python train.py --n_experts=64 --d_shared_expert=0 --moe_layers=[0, 1, 2, 3, 4, 5, 6, 7, 8, 9, 10, 11, 12, 13] --router_score="softmax" --norm="rmsnorm" --optimizer="muon_variant" --beta1=0.9 --seq_len=512 --train_tokens=505800000 --steps=3279 --dataset="wikipedia_en"
Below are experts of layer 8 (counted from 0) of a mixture-of-experts language model. Rows are named router (the router's row for the expert), gate (a neuron's input weights, with its number), up (a neuron's input weights, with its number), down (a neuron's output weights, with its number) and show model dimensions 0-223. Each number is 128 + 24 x the weight over its row's rms, rounded and kept within 0 to 255.
Before each expert's rows: a language model's description of what the expert responds to. This comes from a sample of Wikipedia text that the model never trained on.

# expert 6
What it handles: Final pieces of personal names, demonyms and place names, mostly in tables and lists, such as Halv-ors-en, Wimber-ley, Missouri-ans.
router [129 118 161 163 143 152 144 154 144 138 172 115 110  77 118  89 155 162 115 143 121 128 161 113 153 135 142 149 140 141 131 147 139 141 145 119 149 128 174 144 121  98 131 168 125 110  70 146 144 118  68 130 159 113 158 160 158 134 185 165  98 107 111 168 136 147 103 105 133 108  98 129 118 136 158 120 165 127 128 143 112 129 122 155 147 134 131  98 129 114 132 119  99  67 156 122 109 125 104 148  97 116 157 151 130 109 106 103 112 112 102 151 118 118 151 147  89 138 126 143 168 113 110 153 111 123 121 107 130 139 105 113 110 133 129 184 135 158  96  81 125  72 110 103 108 126 108 122 184 121 138 182 132 156 165 175 124 142 137 154  96 125 114 118  89 173 111 157 128 122 110 128 105 103 134 121 152 137 137  91 112 120 141 106 105 102 123 157  79 140 163 124 108 145 168 159 125 114 125 102 140 134 118 132 128 128 136 141 169  58 171 107 142 112  96 152 125 125  87 130 119 133 119 121]
gate0 [172 167 140 126 145 105 145 118 140  98 103 164 103 126 140 129 139 142 161 168 182 111 136 142 116 115 127 138 130 104 139 123 120 125 114 134 104 127 142  90 148 152 123 148 145 161 139 136 103 157  89 123 116 146 143 124 135 168 133 146 128 112 120 114 135 112 137 102 128 131 114 103 168 105 160 116  95 118 135 116 122 101 161 125 163 155 118 133 109 157 111 120 101 150  74 164 124 137 122 131 114  92 138 151 138 152 109 148 112 114 151  93 112 175 148 124 130 102 128  84 157  86 122 153  95 118  97 163  89 117 161 155 141 149 160 116 163 135 116 129 125 114 162 133 104 122 166 137  92 102 123 155 121 111 143 152 104 190 112  66 135 153 143 120 180 102  97 127 133 156 136 116 116 123 150 154 149 158 131 118 104  75 119 168 127 126  91 111  72 133 128 101 120 134 135  83 122 109  99 108  96 143 112 126 141 136  99  49 178 109 135  81 101 113 116 143 136  81 118 108 132 136 161 135]
up0 [147 130 127 139 150 166 123  93 139 128 106 125 129 102 179 110 122 113 124 130 118 112 100 122 130 170  99 135 138 147 190 151 105  95 172 119 110 151 119 123 154 154 117  95 164 118 114 130 137 137 145 118 113 143 177 125 107 129 158  97 133 109 126 113 130 148 111 101 100 127  72 127 117 123 104 152 118 149 144 119 139 129 168 131 118 138 192  72 146 130 143 117 186 120 179 154 113 164 156 128  59 128 162 136 164 112  92 108 171 124 137 181 110 141 115 145 145 160 153 119 147 131 152 123 129 114 115 142 114 144 134  87 115 120 102 140 154 128 120 126 126 127 137 136 136 123 116 139 109 161 124 158 127 128 162 106 130 192 120  92 146 136 122 113 134  92 113 141  89 135 124 165 152 130 111 103 124 151 111 174 123 109 168 160 121  88 111 147 108 138 117 145 130 195 128  88 136  85 113 111 129 118  75 119 158 155 111 138 168 169  97 149 141 122  88 123  98 127 117 126 148 141 131  96]
down0 [110 139  80 104  97 113 130 145 133 114 127  99 166 142 133 128 121 150 112 149 116  95  97 122 113 128 135 134  98 191 115 151 134 133 126  90 151 121 120 137 133 132  95 120 155 163 155 125 165 151 121 104 148 125 118 113  77 118 125 174 135 115 128 107 108 152 128 155 107 100 138 114 109 111 161 117 133 120 143 156 129 173 115 141 101 101 122  82  98 137 117 103 147 109 152 137 135 147 125 117 149 142 131 112 161 105 100 144 104  90 146 116 106 144  93 136 111 168 118 164 136 130 136 123 145 147 127 137 108 106 151 157 160 115 119 201 148 103 101 137 139 160 109 147 121 139  90 152 168 133 123 141 129 132 121 106 122 109 150 156  97 152 142 179 118 153 177 142 117 147 156 101 110 146 135  98 126 106 145 108 152 117 153  88  91 168 137 149  87 122 163 159 145 123 105 148 133  88 166 166 117 130 111 166 145 138 118 173 114 141 143 141 165 141  85 128 188 162 128 203 161 157 133 163]

# expert 15
What it handles: First piece of a lowercase noun after the, a or a descriptive adjective in geographic text, such as m(unicipality), m(ountain), commun, vill.
router [106 136  85 160 116 145 109 115 150 157 117  96 151 138 135 108 127  82 129  91 134 152 143 173 127 109 157 163 131 107 146 104 103 104 106 119 109 130 121 134 133 121 105  67 119 101 126 180 139 130 137 120 145 162 161 117 141 137 146 127 163 121 134  92 110 118 124 157 126 143 122 133 125 127 160 173 176 124 110 108 114 128 144 119 131 137 115 175 177 146 128 128 119 132 116 133 141 121 105 118  81 100 182 148 122 106 127 168 154 159 104 143 129 134 109 117 152 127 144 138 133 147 116 161 147 133 119 140 102 117 123 117 115 136 142 148 112 144 136  79 142 123 155 131 180  96 117 140  97 114 154 124 124 128 110  93 133 111 116  95 166 163  87  60  98  98 125 117 122 131 122 100 112 118  99 124 129  89 121 142 159 114 129 132  67 145 143 137 155 160  96 138 111 124  86 125 113 158 153 165 114 141 109 111 120 120 125  81 172 175 129 188 144 125 163 115 133 138  65 173  84 160 160 123]
gate2 [138 154 123 170 142 119 116 114  82 124 122 116 128 142 101 139 142 124 152 167 127 142 150 121 143 106 186 178  92 173 127  96 136 122 126 102 139 158 134 131 108 153 184 135 176  84 106 126 119 129 103 152 152 157 131 101 182 128  66 188 135 142 180 147 148  95 142 148  88 136 141 155 142 159 115 165 136 123 163 161 131  77 152 142 111 133 119 136 121 141  84 137 126 132 123 124 144 122 117 114 151 150  74 136 111 130 176 135 172 141 139 113 121 169 171 150 129 125 102 102 141 160 124 142 129 102 125 132 146 157 110 141 118 153 117 136 121  81 134 146 130 105  91  97 115  87 142 155 147 129 125 171 124 130 111 106 158 127 135 109 123 135  98 120  69 133 124 136 119 125 130 118 116  97 143 142 100 108 118 119 115 138 123 163  89 125 124  89 169 134 121 171 108 154  87 140 136 170 136 156 147 143 153 137 129 124 126 133 164  77 149  97 109 122 113 113 117 102 125 159 144 147 131 162]
up2 [148 201  86 139 104 132 126 172 154 131 129 131 146 118 112 123 106 137 120 127 126 116 116 133 124 121 141 171 130 146 114 107 152 136 116 151  93 111 141 115 128 141 156 129 140 122 110 131 125 144 143 116 129 103 153 140  97 103 129 107 130 165 112 133 164 137 155 138 157 126 157 165 107 121 142 122 136 177 111 122 164 117 133 140 116 153 128  95 139 130 149 114 121 131 153 175  84 115  81 115 149 128 116 153 137 103 121  81 149 108 151 141 136 136  90  92 108 102  68 129 162 134 107 141 138 123 114 135 114 179 160 103 166 123 135 176 117 143 124 126 131 144  67  67 147 137 102 148 160 108 134 120 112 105 136 125 157 170  86 126 120  65  88 147 129 134 125 116 100 172 113 191 118 178 172 133  89 142 130  87 114  98 130 139 122 122 143 116 127 168 168 156 164  93 133 123 158 122 107 107 138 146 154 110 157 121  76 104 158 117 152 139 148 113 158 129 104 145 112 144 116 101 105 119]
down2 [167 114 145 131 140 146 145  93 117  65  98 153 132 139 163 145  72  87 156 177 153 141 135  93 128 125 117 128 123 117  88 142 118 141 103  93 120 119 137 173 167 106  85 127 141 166 133  96 134 150 125 134 143 143 137 129 162  85 153  86 121 153 146  68 110 169 124 123 148 116 155  95 107 109 136 112 113 106 148 191 135 120 131 114 107 113 117 113 152  88 113  88 140 105  90 132 115 126 117 130 131 137 128 138 135 127 132 151 145 110 154  92 141  94 122 133 136 149 122 116 114  86  93 116 128 145 118 136 181 147 140 138 115 153 124 117 187 164 183 128 126 128 112 163 124 134 136 154 110 138 145 122 121 131 139 118 142  69 117 151 148  88 133 117 140 114 129 175 128 138  44 109 172 132  86 110 140 152 120 120 132 136 149 139 141  99  99 152 118 118 106 163 116 118 152 135 147 151 167 125 117 114 124 124 128 145 125 130 115 137 101 109 176  75 113 122  99 129 164 127 133 109 135 161]

# expert 28
What it handles: Word-final pieces ending in a vowel, mainly a, in names of people, places and titles, such as Pet-ra-eus, oper-a, Cub-a.
router [100 129 129 147 134  88 129 154 148 156 143 145 139 141 147 163 104 111 153 107 113 126 133 111 109  95 163 173 132 115 101 126 167 147 160 130 154 142 138 100 148 127 123 132 146 114 130 103 127 136 104  91 141 145 164 133 145 156 145 150  92 137 121 163 154  91 105 122 120  35 128  98  99 132 153 136 119 115 148 134 147 138 126 128 128 117 113 121 118 110 178 145 133  90 122 123 104 110 138 151  96 132 130 124 108 116 177 142 141  73 134  81 175 133 145 134  96 101 120 125 133  98  90  93 121 133 163 115 129 134 162 137 126 113 125 143 137 179  97 131 133 118 119 108 114 131 133 127 142  94 171  96 115 176 147 112 136 123 131 125  75 128 138 114  90 138  68 176 140 100 122 115 108  74 130 146 100 136 175  98 109 152 139 115 130 126 133 187 120  75 141 132 105 152 144 147 140  85 126 150 128 118 109 154 101 142  96 160 171 131 174 121  86 121 109 143 114 117 130 131 146 131 114 176]
gate0 [126  97 116  94 123 104 117 127 129 126  94 114 153 151  84  92 122 144  84 111 159 129 168 123 146 119  71 127 118 149 130 133 137 104 132 136  83 127 128 130 107  92 153 114 143 101 101 154 152 117 174 119  56 105 107 116 164  82 123 160 177 117 171 134 139 119 174  76 149  98  99 137 137 116 130 143 159 136 130 127 110 137 127  99 148 131 148 124  94 115  90 124 135 129 104 122 141 134 120 157 104 133 156 124 118 142 142 144 127  95  98 169 149 151 128  94 153 142  90 126  79 147 151 119 125 103 133 137 136 149 122 108 107 150 110 120 148 109 118 149 125 110 137 140  96 139 133  48  98 123 117 146 138 130 154 142 107 189 156 114 157 147 170  47 124 136 134 129 114 134 162  74 169 108 120 128 138 127 129 121 129 139 153 118 131 128  75 164 116 104 111 119 105 143  88 131 113 139 105 167 142 168 135 142 135 105 134 137 136  85 118 124 171 120 129  94 136 119 133 149 126 135 127 146]
up0 [146 175 142 125 130 136 116 122 121 113  92 106 100 162 139  70  89 151 153 164 117 114 172 127 100 125 123 154 149 120 146 121 109 107  96 118 107  80 114 141 137 128 123 168 134 104 101 119 138 152 111 138 118 120 120  96 135 130 167 128 127 115 170  99 109 161 102 116 124 138 129 104 106 124 118 111 149 126 158 114 137 145 111 124 143 125 121 134 161 132 114 129  95 113 158 118 122 159 142 115 119  96 122 140 128 158 148 147 112 139 161 133 102 123 186 149 124 162 108 125 106 128 153 114  96 133 171  89 130 161 149  94 123 127 162 161 137 131 192 126 141 159  54 119 161 177 100 134 114 161  91 147 127 155 140 164  89 111 133 127 178  95 176 170 118 104 140 136 131 137 123 141 141 111 103 152 192 165 159 128 162 147  87 127 146  82 121 132 151 141 143 138 129  94 159  97 110 138  85 149 122 120 140 111 111 136 149 102 115 123 171 130 122 143 114  95 108 174 117 155  92 110 110 133]
down0 [156 146 158  57  76 127 126 160 148  92 140 120 119 138  84 146 126 150 158 119 146 147 145 100  59 100 177 112 120 141 128  93  83 115 131 113 128  95 138 118 149 123 102 160  76 123 120  88 125 138 121 126 136 126 145 125  92 134 125 151 126 117 107  94 100  59 132 129 104 129 117 116 128 113 139 129 105 144 126 130 153 126 127 102  95 180  95 109 137 119 155 129  92 169 155  98 108 123 163 147 117 134 126 112 160 126 126  90 137 145 172 103 114 148 165 128  93 108 138 142 123  87 180 131 136 108 112  91 135 147 152  92 139  87 116 103 141 117 130 103 114 120 146 131  97  92  81 115 126 110  70 141 132 115 155 130  90 119  92 142  83 131 143 133 106 104 160 153 108 183 107 121 129 108 117 111 105 110 130  70 152  90 112 100 113 127 106 109 142 114 143 122 119 103 135 152 153 151  97 129 108 122 144 144 129 151 115 123 153  96 147 129 143 113  80  92 137 126 133 127 119 117 118 140]